config = dict(
    n_layer=13,
    d_model=768,
    n_experts=32,
    experts_per_token=2,
    d_expert=304,
    d_shared_expert=704,
    activation='squared_relu',
    moe_layers=[1, 2, 3, 4, 5, 6, 7, 8, 9, 10, 11, 12],
    router_score='softmax',
    normalize_top_k=True,
    routed_scale=1.0,
    balance_loss=0.000187,
    balance_bias=True,
    init_std_router=0.00662,
    lr_router=0.000492,
    vocab_size=14468,
    norm='rmsnorm',
    norm_eps=1e-05,
    tie_embeddings=False,
    optimizer='adamw',
    lr=0.000681,
    beta1=0.9,
    beta2=0.98,
    batch_tokens=[65536, 131072, 262144],
    seq_len=1024,
    train_tokens=1055000000,
    steps=7177,
    dataset='wikipedia_en',
)
Below are experts of layer 4 (counted from 0) of a mixture-of-experts language model. Rows are named router (the router's row for the expert), up (a neuron's input weights, with its number), down (a neuron's output weights, with its number) and show model dimensions 640-767. Each number is 500 + 50 x the weight over its row's rms, rounded and kept within 0 to 999. Numbers have three digits each.
Before each expert's rows: a language model's description of what the expert responds to; "mostly gets" lists some tokens that are sent to it at least half of the time. This comes from a sample of Wikipedia text that the model never trained on.

# expert 1
Tokens ending a noun phrase or parenthetical before a verb or preposition, such as closing ) or ", area, region, parish, was.
mostly gets: "\" ", ") ", "area ", "region ", "})", "parish "
router:494494552511505493570537473460435491510532467528451483591508473586468500532538443493506525535511409495513460484554538605561590580479502491510428415483527625540449509505601610496509561447559384482570536445587471523481553511486493410492455515498448487499485511503461471512405455466495515493496549344521539430523492565464473530523488437519481433519480607509530427488536456531459495501509
up0:602519519539480524570477473543465492426513469605569537535548567489524453567577483534570537456475497547588500532590549499525486575553549545535496537440503553362479468459494456429452493516504510517405527452544497520503521384522470568584537462405531570418558460431516454497493451568451526538528473401525570536540549462479503516554503533507517542425545426482537524520472504512446500554567
down0:509500445499435401504464591422405432488500458551492564482430586501555508502513480462506431490477519500414489568555536504473445461543489560537526455520545497460524517513457519476552446528555526494455520477455482604453576448478538473481475468527536490526583586429562457568502449549526520475557528535398597475499483502537501578548517456490447465430525482532514457498599520507508576556580
up1:524566488499481626573501530488483524546549473467475571392668489448488428470493517429365554524487550546559486515539490535480420534467470464445597536627517536598497504347521498527515467499492509451469504436462527541590518538446514531520554513538477646478510511506523452470570512459507532410519408484494440465545410542434498490463433505562520438456442486450470472394470504410552423436512
down1:537501576442448547482502557417504460583526434514449626475583446457460557500433409430467555415491489448605550520496517478565494547523502480494515451523482444488540433463510483594467466511564372595475558525453582509532450486497533663520464465485511569476465527516441478473552493374546563484457489437531551504553433495482397466497471486487520449520530616485534478553585507423536560511620
up2:522628493514494527470499525517493373539409531480605457497468441497510449565547429468394512462533523481442442415471490472462531544419506441493432499472464591508401618515619543522491421400495503443462486508558442498596488531555483514508529553485457520500537515456518504567387586551456552458445579487585396434558542574492485532521486506516500490503432494517592523483484527544460484565568
down2:505425393544437529495495481444496503474434543579467500528506494426466515472485431551509432383425549518519490482402532495431506467513543490582463455406459508466457426511576500492469586529506433534470473450537499447427512573520537439490463468511574516537580454534562428656475459530480466487484553457528534507514471543491386530479534470496469528473504563547454433536537561499423591499557
up3:466539525500457555465497522501457526497408513510535448463531459526521488456601485524526506557432483440480538389432460572503462480463508579537368564481513550503508571464533453579505418534503414464577471592489459446505500506523493424457526495490499482474541608541405431574466545449464501521488465459425417449496449537495511561488474508540413505530527504581568478545520549529510517545583
down3:539537412448478485444496553520462428503546520471437424501447418553567475531544513485486396539482560458469580478581548550461452459530432541559524443473457488484446432459505529513375508536424440482529489478536570524463543552498587503441450532541461458434570550504516566495507523599529514458442528441473450462596536529440470548515553522591548461533494543488364517453571475461441558449538
up4:503514516496552536541451515527450505478445503443484504413546505556552545610461481445547613442556458443571494464530488470537514582415542502440553510468583417476451545513518507581445517549450410621505562430519473516510449440443525426504476526438529552503520513496576473465510552482494478508542415426529590538603528544575517446508519467423547533510427566494442495484548601517494465467539
down4:455543519477560534467539483522476512471507453513438487425489600538543439400520459554454498554435443400476606482607602473450558519431458439479561458479558451532472453596496454405433561527440528533509592564485513472409471520475476412420544601536552503510585556469459473412502547512594553464549522557476532432421499500511474457528499530544588530521493550529434515522493479537508476610449
up5:447453501496510477462479588387498498505408462516527450551542522561543518469520498507516521522500440500430520513404545554513510513421398524525549558505487437549495508575397517495560450506561545527568536495543602479492507466493405441456470465501520494559546514531496572502501481443530476508540465522372462505566501458570523488538484465501412589455460487499476471556611479467557557499519
down5:508416488440425448422465524545537490581551513447499488450489634503465520504467480532470449530536504448461525503550491405509463504512556451432534472469575441474500432481491492479532485566446519501508518600456472474473570549438531523517628408452481467425480486484549527562416590490498470427591494510513444523526447475488520502454623455508569445617527572471429575484544539519455479466548
up6:563470501500465480500437477477450422506539599524472580570468533436519468443347506451564453500530463497494489433503479535516466457528589462536466477517495552549539441539524550480457538534481573371472574455589502365575532595586430470534547473531556488531468504545571472513583446481449441536507466461500524496509537413497491489468546407506493502545469537496611497536455518604449486528418
down6:505551506522569503450470512557546499489420419524507548531506563488456443525412427524454403518514505535533548507513560469520478477464465487563436473433527511474474538495541463433495404617517496536517495491511538480469547518475488448542542463404415452364475555408466454544455428545424521566507485543374484488399541469505474450499400490519443454500467485530507528460436460569526587490534
up7:456528551531466536519466489506501511490444504438502510514577429512578468588418544565543545540497578493498521439489472518535445459569462476449498466613551503447487523584492550522506504474526573513560474420520553404506527488556553425495478490472523489541404498507570552490537447412461405443493561514591521401467558449583466458549480434547453571443536483513505495476453525457499544467656
down7:480489463572494465476497600460420506548461510449507535566429442509506549525431438549517611401491531585486469557467442438429586512456478502519478555432461460503494495560434487436575580554454587547483466512448603461529545410490482484499424472508507495520502556592555538515507466394507449540492494513460592504484475511487524509571485517411408496559596565533542525442451605525493571544553
up8:486488455574628448441463519467450384524380504372547484553503460412526543502495430551483477486463492482498427387556541563509534466418543537506528476491475463508479538470541558449451539368503467467512590456493416443567487522458501468437518576512510447496531550485499505515530538526489510465495498555491554436415504517514472569526521546503544606480424517495496419544425547549521497495511
down8:421418420455383504540502524441474559486465511595460444569421482545469566441496405568480491357405517497452391508484576436483486535582509462481483526397484460445483477546543558452510532477376462569520506538524448482506499510469475499509450514561511499539538461620534554631524479527520455420525509449482538491469549606487444451527557460451532476497437440488482464559501529548438515471566
up9:495572588567596460570512516642527403478578554551431530533540417442501546463536526559543507555508441549592489480582467528398469508459496477518492498504499551551461499557502589548468515403583547394440566602597423520433440541554615394442533523488537482494527544559510466526422514502403401583519488569424467500419496483451495482470468523409455588417498492447505496509509393478462543510462
down9:502474464467467500448474516450499506419497529549417520467458460480529472486461537403517517478449534478499466598551490463585548508568462465553467518549554626528484544555558442512468473424529479529418514450431542529563507519564475576564475479531544513558496471403416581513478539610460559435437472463534419471518529618473494620534460473514487503431466505479552531535441506543533513398470
up10:540476553521585521487563476459524477620470468495460463507590600438446460490432584464515514470449472391586497461535455467530456525429429548481572495542535541459503411493482517421487484495531479495542603567538483507456465561491473571521488521578546459464491498565488513460481461615462530515486353521505508551515560564514482505447532458394519561470493436470546587551547488468515521504590
down10:510528403491473462463431426559606434484481368447491575508548500539503441548492516531526462551471496588488474492526467496472532534431481489488506381423543538496443587487508512557541472508541510465462607571487491507522519510526541500471494439559417405557517451495535490534580536478535563455415484576473514510492432568598464546453521506570545573414546516541461533449525509527470546537543
up11:436419594443469446512537462548472511480457504529528467487567560435525417431581447405530518498536385463515497581516468533538493485492498463546560615494394484513517515446503524479453454437476557610484518469437515521499555515604552540471436559436509492522452555471386494518596495503503479514559572521488460576469504465528446494484459528618570504366539517533579512515487491536528419454480
down11:554552603573463481440458549485563455481425565475426490455492527411605479462511444445554416573601487457480429545368446456475455534515486514442524576548450482507473458530471519562568412490450554520603432481514468581446524534484511530559526516490530360590477607530551521455626498466530502433527497610501522489528545552615505582430415587481489499518528425484521572562567591416460503443479
up12:544429467512533523577447492649513449488609480587469522511522536432536486409608472508471429535464469455503475532504485563490504509539403387492463462457521459574442487504465510515543452487580440528498500564442387495478496546518602400379511468484430588458525575466447555493519441554503482570540543461501410471418418444510505514507499502512470452583452502489548447500532519509498518440479
down12:552546503460451498494374562585573518616503550466450534439579476450528516531541501480549448421552520532493477493457500449467420579489479521407469550530491579440445501548478592508449450546426438512506506523502469484542571656547487531527507462462505535492562568450568508444560497471461469478441461415523529507584523562534479511445492440488428545502485525524549486502561572496468565475499
up13:428450479527521524495531379518474553490547496518481534433527493437568531521480545445472548533437486603558437467510503517586426531428502440519486494545531521519567531503487444533514470491456479446503492523556461489665477505464512634534518510546504503399533487469439460472531579447515487422448472486482459393448556545517546431496500472498534570431495603490566484474521527365493483412487
down13:520469562495398567489496426556588485514595481497475564460495416486558478463479496451475559476401559521525500457415511474508543527475474514545400523608494533554465549471511407554450536575558504512483480411606483490455484526348584507570584486443537522509479494454509495453517515531487460528481467519519489549530463482451523470390429515530403508466564452433533540382498558476492606440539
up14:484463499454512554512489504563579433456567466490453517461461460480483471509448465486504473551457557456529542518568520448576492562603513432531531508450468519494545450491431524472423379503507432528509535638430449459482522445499551528434544543469460639463498598469420429427507483432520561400533529502508518460514435503571500517433430478485422501570591493543530513469571524445564500505484
down14:491555447519466524425444465520554514600476493460574544472455592507537451502509470559530465409610491430477554450648467584465430510522498436515515507496473546562462491523513530561519412587508495494449473546550525504575509542562567499474497504484397450466539516438477529536570443583569456448502401493478436557553442603483478507485453503506503515515395518475441486473577500433420573464539
up15:545549496437483606494450514460481537519510517537519597500574439546494543467426574461494435524407515397494450419513508465537558503539513381493477557477532441454512577520529533568482488468516504479528566508520499458526429536511504501463565561423558544571459543511427437551454544505464485552489458480508514545548436479533436520509520440560410532477448492480504557457593455475502553565554
down15:458430496544505443431425544433501560570544605519474502464418512517491540376484516468464509623525555504403442567562583592386485435601454540453504489435445408560458562476598479524352545457432525362432560488549490600561492525504552517528511476447486472538553571499452539486496406532558554498476439548494549457521488498537485401498459501501440518482493521570525535556573482571521544487406
up16:481604526487523499489464439538436532426417551517483470531517478498467446379649428431577557477517485496447471457510568464467458519387446447440425516469519463489543518463496515554508538524518572576473615521486424462577462513498487504390496471458550460548488571560567454502631447477470516488574444501462436503477459470485426418559538463518532520540468487515551523545530567527492458482516
down16:437516564454511471469482470537458581591481510602422507436477494480451542337426499488469532630454486459427435497564534493488516547471494476565513467492516419471426537452529457519451513570537493512446559555548500542455480588442552509401479573477539543486570478551490500477504529512555509466546489446470473492497509444460475467474468490557584513451516559475391479470498601443521535480498
up17:507379459496504506574569453449487480564562456500517574470504576415575385505492514502435498529525518528601502470530505381450524471525547386570584510518468528487442454495474501610565383508439564552482523581457509518493548502501505503528445526478555475555499525430514501496579563538473443485495488514460470529417525534536463540407459562444448408519454481578408578439485455557580562566426
down17:478464527534533387519541594472438522492585443480569596549523535490493473468456475436514425408499507548479548426487460526454383473508422544524536586504464518441525439453496532378511473521488496552498507514405491567522518518586624480500501408480449530471468561433467473519483493510538458525424534569495536453465492536540508588465479544474543547497469479500489563523487514553519485445493
up18:580566473468514536476526507497532480423523478483481498534504455495497469469469479541541576470498474473502533525460481580544529540414534370479553558523516527462522460507495538493515523550534582491531504506487567498500481531509488563472585507533541542558483533474491518584570525501512477460490410451638478511438512556535406445574440405520545527481518431531474527448472570512467518490520
down18:542597480546467503501453419500523495562465486529545510425487497473483579459465559458590562557463525544486499479530405605511525528526471528516575530485440438413543535549470410483458461433492462510470489516484557597541495488522602561508523486557501541483533413544578455525624506534451498435562543468618488533435493383488453465544437490481511496446597483531476561484477510567568623461477
up19:577458549526483476488412467522551601485590551455475460563505516449473514439503557589552459463541467431570534524577468538600502527577517509496506528467437520539444533488594543407413432507458460491469591606505471547518515505606535503630511515532466479487537570576633543516556399476571441528569460364463564527506595505504545475493541416570481513447522470438512526591485535579424501488478
down19:435481496531552456511450483399465529548443481465504618487385592548603453511467461475483516504552362530445529515450547425529385412462536507507576578566450443525496464501508485441549484461484552488471477509454438486502502489499471443495453505487493615557533545488561579568564480487498518505485450561457405504522462526569550529488486502505565416486545464489619452486391523546554484501476
up20:472533511582571593469490526585426568470551448455489492528453422497503444410508419453501445591466427496450377509458445517585475545512500501471499483395558540459423486386513535483516524413490558573603589488526470544509414475574429526535499518534472480505521547436541460567528453446508525572518497503534557459564477573477557518476479486504496454547545502493440556420499511572410429463505
down20:512438494567547530488552518505601549486508444547450473418428528487503520585532521599410505451558415492496524490517499517531488396464519492471520445479565473460390467477477577569523501564468527477579497498520494453579424416460480474562404570495427458559485631447410477501578445525556431539501566566506438565496574533548470544473524555508535479496527437521472486546573456472517431449538
up21:523380417506458469524420480476444505436582459542500463522437478572563482502459454519460514504525414529455443523517515549502499573494517515503495462441518403472506583500531525590615459488471493570571471524454458467479423542477454458463620567448450538568537482608579482511521517493497524488544552583492465516585423520633559522438509453492568523441493472500505472559541535502498555464468
down21:540463485546466528460515445516474471525483414454491466447535634559478573451464510537398508548511465499457558505600422484543410485525516533513514534437528376528550486431414480460535426570554438454486521678497496542409558459503552483510566593455449573510576413550522550536542525447466527424469538555464460493494506501462509513414509463519589549668494576451527477484485501571443496581524
up22:571528468555514463422501533568488399517512474555468461569439576468559394534469525570462503512536551509463505546464432450487512324500554503463456462420471545530520495511489618439549528395645514474478571498566397472514433437468596414392510447510469484466472550500598597568423406441445549566468469465487428493478435515522447513582524438493423449491540467532497484437549461537484507533559
down22:532529508535461507448462467427556532475510459573517462512501536585523441510553524505474496543490558523492547457505445503521499482492515543540546498498540516448556488553496420486524466504563572466403442572474409524518438486530465432407543484549560511497511422556494612581544522422486579548569541463545479521550480557579370538496493557502526484546552511501543479503433474420463556560551
up23:478469483569496439545501621565519553634535621484540518494529518467558550456545440478546455503513453531405540498461521441519506553487577467511453486448530476458488567460522527481560451452551503504576470502541479560563402510425476501503451508521439494597540579541526443497520437500368539452444434444631550479497459512583493478561495528556512578487499541493505473454547545565434477634531
down23:500479422512479547448456455577450483492507613406466475475509500493543468429477486482512484511625479391454438433557558550364406536543458420500486439515498502507447519496530447516483496515518415517479441552568596522517484534528589474531449505352435494406529461469583573468552484559519552486422487490483401557468500602536550498535599454596549537453504484467503524497526477450509511475576
up24:512529432504542346531496515433522464520488574581485448573575423498543473533488557486501526559408486462548490488571609509460550456551513530524545497458508521453480443506488618562503562472548530530528529524557429507456506442609497424571493496531462533501461534478454435510520493471412517583512491437522520523570448493453482497466494424603449498453499578446575479557535519588466478530497
down24:542446509502507536387430520534592533520474514516472530421493497540389559530539580566494519502514502382411480510519513455482497488533547514459489466442530532518548509495480494491488487524498525504552454522514497504451518549495579405420566470506443560458599452475611515485461532489528488521465478503536389595512575547565376538523624514472510522480467453486539585516465452528503463499466
up25:493442487469568510537531490474490518516454451424469526494650540459537596561548537466539451470516430525529477433489493545506567485499571577442556458521573507427484489494564473454492562488531528538550634505489574396527512397472481389443519468392587543530523573430495540597343590572547548441488430457428491554580501449516553537464551480512525532444567506432565480580486598503572563504496
down25:516487465536488533487458477526547494529455613375441405450463489508421468520520442593529474433476526406555561471515635452462383470472491542493469493446565533505438395498460456455551580480439430564491462527463555469407466518432457400561530570513470446450518572488529568613448535479529576490441422453441397482526434553459514428469580460418515448550408450497602577521483387510398458527445
up26:454562552588545433526544558433525471485483506519537517500535648526577542413488491484555575533493456424474495412486448532502483475471493511563562451541457460564518436537403501550497507535439394471539522451442430466502436601468523484433456404479470582494469424493430497479641470468555465470432535439558532476572509509413479460441483409526508474502382458570493550568457493486546530421476
down26:465508534538525519468464512564505508525573531484535557514473448540559589443464539449471494556604510507469536529499496490523431506443561479456433445610536545487573454493552543526457582486511416531501476585432456531526512532481475619392452471536374414431553498485431511457413423456465577547408563487475529445576537531519468508450372448474424422526386465543473458555475547404546559398509
up27:505521490542483353493410475502474500499464499531455548441535556513495395486501462419484504533460532454539436557470512550571581547462534460535490583514509538477499513537541557442487480427553526550533453419528452490457555526600478449548551532507580445499512587493476550463465446546518392564545540446503465476543488503482560561495481384473475530437452436501617491530550567541492454496478
down27:475452564494503606396516495550446465532534464498540557477576530567555568494539524395527565503394471460589475592470486508456456503430471521483523473474422483474515542499440515528519536511549487536510534482438465412534505455609513499578538550509452501426491452423461500478420479552494467520518416481488557481584512434502449491517492444556476466452552527558538499506516518467582468497452
up28:612583518504421441578500499519533393433487464463509564509547439500579458489462491436527459541526508534584566558551428598543403627409445525451527464545521520479436510460471499519551516549495550553480430393491437573506543533440494508473506516534475509498369520434488441496555485518430507447597502428511500526591575571510479464555478516544489519463472445480519572488504524487445476487534
down28:492575531530532520463469493493536435497516511517537546550506460452415579436454514473497471508566515436428488516469541546461493572576497471497565426585492406448469485478509509538540538500430449532515598517602488530543479479446480536489608571445475503480436547450435420534488466459506507449509524495541534460478537500476614498495535429531440536468470513462623616502503543414527470445541
up29:599455494537517566481524560403475481504542526344532516349540508545522469521465526437472458516549468519538555435565441517476435446521482437385457503516509509500488479451516522519516434531584513502480546501557446527445514540446485443501488541477429516545420586419490420498519543525519534485467466542534443491508474531456536442540445479524471559475512483476478542488441556443442463519563
down29:497474494517459533489419517441569539565528580425537513482481431453558421544541549520522580583610561564509493499485474590419495394570461488467559510511483435458549503430541574468460394487512506445515439512554408469552471525484504512502444542529461529438455446473388533455514499463528477452443462540497563396502550520499564374441501492569433499443448453525482488448489456489537529531494
up30:418609541557513569505504543443500469450377491530499496624562542524553476489527519485494515552487486434482486442456496534462510530434548404471520496524545500440481461537480554522522543445490488511561523442471460547562513552531453497438477501516485494608503576483467508463520546485474487525521511464524503444527481518561522518537484453489443593498452519490551486509591509554538498437555
down30:383488396431469438420430453459459434486546476483517470464552534429543483464478539462486569479431551508426555416585540457446431401477547429462596468503441400486540481572493572546445458492420480489485480528425529481505525547442566541531416430483450465430483373468497520373505491536549447438559477513424514519434528381548559553506541466531460562497532590555423476531430509506580530505557
up31:489637421484535563502475410548521498590444501522613501461602500503394474503481519401487513431465561568495431468536507426519505566511507553478528469503529524532445499460551534507404495552517439536433435516459488497566570492555445535627655556574488528480434521449519424599502534550538525498463445418566546508569531595521520486465461507459588508479539515559558521505524563618465518459498
down31:528583445438339552509519473474469536492402574560442464542545521522441568522456486522458533341440508408520481488484579457472446451506510481513492407485554514518479477487511530481519587481466405496471491510512579503500547537500542467555541537519533547552582448588509453550481468513513539435480526432504500503509366531558386456486510521516513495495478504456504438555568493540459559515506
up32:510548536613545363502480479460390543486434535493478438523557546515488494509507530419511538566469499460557525557522506585547593541464565500505522464459513539511582427460594452478443550546571525522471600539547575540433542528532478453478425475514479531565446419479457531413516467524559507475401480427609590451459507556432464466472416412498481516510467471512518587562460517575528553460569
down32:512581453492511466461586509382524527530504483466463505553533512494510465468479445447586444449538452479509534491500426486458507451504475505447488458434534445411586495476463496500432504535439594430513513501533452561423497407572604503404465591488570485563563522543455520453503487527488567548496516472578454544476492459493491518538486441525510549480466582431470598538543548445385445499593
up33:587512503517505599506556540452438476455560573564590477461536521548474567520481514475533536454522389384533502521562517523543509526460423473523467470511462542441506535503465457436476549498445488563477550432500460492549449451591449509470443488508466522536505648526565539490493452475530487433598514483541546492557544480540519526444540380441488545535588509555586607524560426508467552487446
down33:516493476457500621504496500464437480442456471493463499579431515497534470509474505502474406516551538510435527461557518482510450468374568466509514560518481498650517461453443466501489564515526645370441445541543539478469437598500494437488437483486500529534529533455545493519501511460495504488529466514447499523587465462562555404481507525492552455459575470528506521505464547455461422571496
up34:502545457559565532498391550526484583486455492469525603490462485517483510553580491421469495495474517457451484480545513471553534541506393517437456536516558545442514454524541531471600557578469532574496514555440512384569492442513414448542477534459468467442492435485622522441487526514475521356492448558527449514501502559403535521599527651537624506438565534506566546549578473405554556496443
down34:463523512474448518601461579480459490472434552499499529487513499458447433465595532604477508331511599559464439511515510440503491506544515480510514505566491470571537569468550498462582583498459519575477465410540451552485490493464475482566557479523545478559586498491557482523456551538484541399523519548538417496631481494489512488451504464515462367457504562529522451531570496564474439564474
up35:452501544470564501593503498533359603469502501406388513477489509564600449502398478443465537490437512337605514416496436434523479538467528527528489534501512554493490600463472541510464471531486513489467546496447531464577487427481438575585580558436614601468533485478490528496478568544487581489511445481474529547565586554446559542561529445487557534500555516509481590575445579490489505421539
down35:517588525476467502514524522464508379505519423568525515507448464545573467502447472507571404573457513506519604506493501474488499472505504506533559524466559482462490468471505536579479502489432471464549571504457473440452564467445444541495585641469488525473489532528423530480573509577552569600497463540575489499498450558558496471438563621551424480497440570567502576503579538416521469444494
up36:584537471436557451494488468494543491568493574482508447461512521507645554506503482477560560576552429501453412535591586459536487470458503431369464516463509518493555520615579487449469464489534577427522507505557508433550502523505539435508512501450398540475480501471532503552429446551536430506486505450507485535488546507441484446457519421506512492484502474535533512478443475501504473486493
down36:545575533443477484439473508454469486550484566525586508445500496534497460502562535472514519557398416576489577560417548509533428513517561455445525595560536412557565549477423523503514455477507610546551528440595512534443602497507488382507442503544457455569498452573462565418488501496444516497503510444435464550488455503473481462531531501410509525552466523468545447450500519438458538550446
up37:513557500565559482548504512646489507486543459557489455512504468570491524372527430607489566379469496503500592535515501536441429440511515552509561503488424434519515482512443552550567476446498537503497519527401478500680516515422564562427427515474517447510469476475471619393492569458383491467495578513505452474440371443561509546503481475457451477529495419405481532479582584496524530571432
down37:610501531469499449584459533544439521446550502493422498552484532448466480506544556510546429544575429499522510520571602532482438495460432506492473567570485537537526475484473518511530426546523579612399544538461493470505465511612486471473481462498398572456501488465531450453572458594459551464507510489546450567384512493545633463437457526464472513470503491450486462499493500455542558378501
up38:503503470571473474500538525520480489529459461552458601469462550516479492556589546391466458524505431550516537475443489518499410581546503551500412440464499523514452614495510512499571500519602609414464570465456556552518441491482540585477441557537523538466468460537491522550489514511530507409520539498566514460549464547523537546563544504564512500465525572452501544568468578547509487555488
down38:487507507522464383403541544498433534476563412492398510467450474564475542470417503501503452505589481469494529510502506378603421525520393453544477462437531461476547518523503537473568524498511472538439567562555526538486499510506518449571539564571498565456478448522460569493490502447560500463489527516465485512581437516557609492580454399464432484501506551473496536483515501576412502512477
up39:508505496567554471457514591484510583539571488542526496542572513433480515485572505516481422453360422492440549451539599439484500578488506452515507530526529539487508466523483484522547597542563586586470535494348552511427429515465443548497460538427532477596486506537427554448461563542464438476507492529519486519594391475519535522422483564496496540510470559452503476538491560529439548548449
down39:546504542534469528532442509545527536512486399444543429498462540669470598530450492547569503529493551462477548478420393521520477493425497515447522565496516521462537515572434489490426433485387473527453510495498494478513423515571461425607508481498431559502486528488521454551528509480591510533481535514444542599547532525467487567540546407416392462456530550442571559407374483556623517514503
up40:602569457590594595419500488509473456479510526507468487488459535446481578570447546406492512444512469551455416514606478439545463465596533456452458485538506509550592443553506473507401459523511582476461462427507534445449445475532487503460473483402473491502574411559441461535480481504540429444474491446538461511484487481497419494511559453503414489516516457487423497534479538575497445454487
down40:574578397560550484477554503480462549461548557491486483495427595484474468530531445406462477456534472491532521489504469498558474475451535566452425517541492549504570442445561579580524446534507440482500534444474433539488467573614536512497502448482504434426467509522463494541440441544531566499526484561501460513497472522563498483507524492570427571553447532536488428523552577519490374527483
up41:499587521549551473457401590463493543448490489541442538615530485486584497414512517583451574420390466523437449453497454518476503391433508575510532532563437480462546611529420459482543586448424496597564557397602522419488449562424547576499473475433512475459582434467487514434510525412509486462449474511522471465489516544494435487496575482579480511510546518438524436551440596532600536569512
down41:489519452470568362384459600557375562556595490528460590509538484565558463484449464447477459436479490502485524503495516508600466522578474584440472435506437494495470467572488561521536520381576531429564448506483423445535482496506449479547417548419476409533492499444508477498541410438395490396464479444511527603510421564529390498501473501494438483573514542548513400429470508529611593562500
up42:506602535510528573460559478480504517491506518419469544467467505522464456454416594437596474503551442462519544452450452493512476468481458409506505498539569498478543491463538479563501528496455544563534527457456446475477557462561483605460499500433512481424498461463471455498467479483577528467561519506554498403510492465503434498484475466530466527420576478570486517571503490507475525528433
down42:570486503490508454449505491566548498554445539510507480454530492456520406464563542489518442510495546460568531545464482546572497540449532434548468497442528526532422398432416539506484495565481427435462487475441451482478498504525495530497470460531464492428501496537484427460535511447482379518570521480521527500498428435504509541448541605528497565465499516596568352494500480483431480580491
up43:556542466480480507477455453489486568486453472403445466438628526456492509512459545507480443453455569475509423440462444466554512459551480448505441619462510536556392621548383484509414555475496508530389539540504484555495476512547478443538544515436468505480508502477508465456547557460646503488541436529516444579464407487424547542551506473484465499532523513633517592502579511544506425543498
down43:519526502507499467462474472454469493508521477590470463576464486437500528548485553462542461487518565526541538426486589495553534499569405536557495504558470534479510431523561493404519406483420532594545472570495508550461456510505507444520498481515516487475475582434559535580548490518510528463586448484501429515490454493463518498466469534478453524468507435459610434423581509491434537572481
up44:489509477463589514477514493584429473588494466586585468548506556497503583477484570503548509523481468463460509516504452480419559479545528531546473578472445530485579512525454508537444532509566510510481582560517455498522515417596425486503433487474537536463561551575505549587462496482480460457488500472499518525422434481506552493587538509435361429553399550436503519540572590558513475490446
down44:485548474518532562485496538524409435484537432516451525474519593473521476381447540492510467515535560491557473535507505447504509442515435595575421487521462537516524463611479518584535536501592561479448610534401464446474523498570482569422472469512451464512434467478561517490506448476465586506511586469491509484524532500518437570474547465577413600525551535484400525528448466508513511531482
up45:473532465511456558451450538527532436523588613478550479435432483493508468541465474461511517495470429614493458583557470480493541437524560464557500579475418582475516500539497574496459526522534438469478497468611511573565599508535439334510578542529449496471453471469538443525452419513472444584378452475566473478478570477500481446575505441472493521437501412560405557514480553502471557527532
down45:429469561549506481499539481374512422579553481525563516457512575537512430512512526447512438449478510542463520508548531427420474487462592526474481540436481504441570521467550489441432521468468629504401497433468496431605574477479517468425577509410543499505534474431487508589392561555474546511526511551446445567397497444538550488481465533445553477572525452536504583580415468535490565470445
up46:531498625560474467424412499511494537485500503497512371508487572555484502367520454438480487529516531479511496449534528443354498537430429389526470429482421558438441560466508523481555468490503508482550468556558448571508513489456469480448499515424537485478482531467578548556442485583430575427546412527491464422508483518503545537582488484487505436528513445490575628491551480531513578529496
down46:421554468541533446568479459515587511397515389572463433563423564515469521591490478430498470457533514451411556428555457564520487456485529446521457496435428589467516458553563507521530521458527548601514408517508464444501547401578476451493594474512416519552583471453528603567480475531506500559472482498441474480416549532538467505520427450554556504468565484420449478405439514547583507474465
up47:516604475503491555498408517601514450443456426490486548484388509404502500461517518497448582498481457563537506445435503546446480430427525542427489561485408491407510526531476521513520538450543473635540546352472363562541452588478462524488513578510633473567560416490523495531483523483542427516525570542540456583551390463393478424428416564514525491491514482565473496463478546557490474537588
down47:479438594486556534464447553511467514433566427518518494433441437496468560544478508492382463509483459537458538538460497496428510479461472498557529495492543510475448577552557455545565457470487567541481493406533518524479513508405526563440479523620548565497493508448550495528548453448541526490500528514556484579490507519505438595486440573519473551471518496477522493517471499463518488479496
up48:473586581533521430568403578525529510488549552455434513541589494497481416493446470564554421557458510464559489529433514507472487490434524521493463501526537570534437506485482596505530457454531581477565473473580506510531468575497475470420517574536532485430496461468482569450537494469519484400490503481618560512487492542445526535515561408490570518505454508423524572469499539414428462508497
down48:483507440565482431429460531481485472485519414520449572540508544614538548410630388374561532447474481502450561545531448499429516409480518502424499522502430490451620497497506491549512479447557485559515445472403510514481463415486439489428496567508469443501509443438485635557522495509410503608406411611503496483492562537562522546498559574450506496555465562478452453515455621577528533560555
up49:481557447537536512464459540515404434551455549502448494538398573556563475479523509463581525499520466566515550578507393450545520410494527536494481447508367440481529566544564383464451477509547468511432549569525423489462459484476551549507514542508478474495467479451460453541466533547552477486486533457420563398488460463547433492509481562508507483530460548550469617554486561550533447476532
down49:470498497500456446543475497510532520445457475420507452433453550594565480488436471520502456538489460550494460513425546482576457559452550335452548586535573454465536436487507528511499433469494501539525484450516476486469462477483481531474519565463574535618511551429529504544494452491499409547587472548593498502528478542514439403469500568433531407479486429451540465445478554473547541440529
up50:525518444637583463495553617506430507433425501489494457521474421550510478529446495537521550437530460398544542467482530538506535498436579445507402512454507526501596563467575433464388429411568480488477502486474493478598563446524453454475502544536436539555487547477493470378508530513480487518518542444476436459502475541539450460474490381494417519594398585545585544520431556510562567467543
down50:427433501444481457456436369551452497473509401589450480525481514496549423561594454509484501479508505567496501504445436442415586460442468530612500490475452478487437522541476531415478512497442524462467395498523507487436520421530517538452408535453557553529498458573510535577505436509432489498457432506478410566474569532494445585394448558389483508474576499544521444572490623417449469546493
up51:419497526521553441600470564473425410422498576560522538454604513526514516540578501461498543450567469480552500467370496519563556544413508499540504477475484535503531534448544550542511529432497516514534455415482504596551552419567494483446473502526498478589464458497411418530448504459493508433463509388577520413565490503490488516551463532485524530470445515586517509523494573504513451519605
down51:474365466602462553557488468529546519444499476461464483503491500559498477446607441513534483449532539514483466517515486474483488524541501445541548552541445408503519453529425495416522493505497561546557476496571563511471415523508438546537459466456519461469477494608571495508427519494441475480485481531515575492414516455478546525426477594603434475484546495491468504500537573496526428466512
up52:641560587515551582484482591450492569541532457575489536453562479510563566491497552369480490548499501532451505564456445570545440465574450499559523527525546464488504541521555608388462463407474514511450560529575429475520517408524524503460570506467542572538405513439533481474480488518545486520588414476491493463509535515522502486468432499579424521541566545581574582411473384511577523542538
down52:448538525513495475517500545595448509507577518460506466410530523573498549437550499541515444498511450483447533536563464481539466429493548527476500426424436534529384545471536520500487582512528483482564508599383519571474514463547528581554468547488519524488496505541456482476465554536478486567432591439500464466524393457426601480411474425498456503535590542457485473617454460509424491562474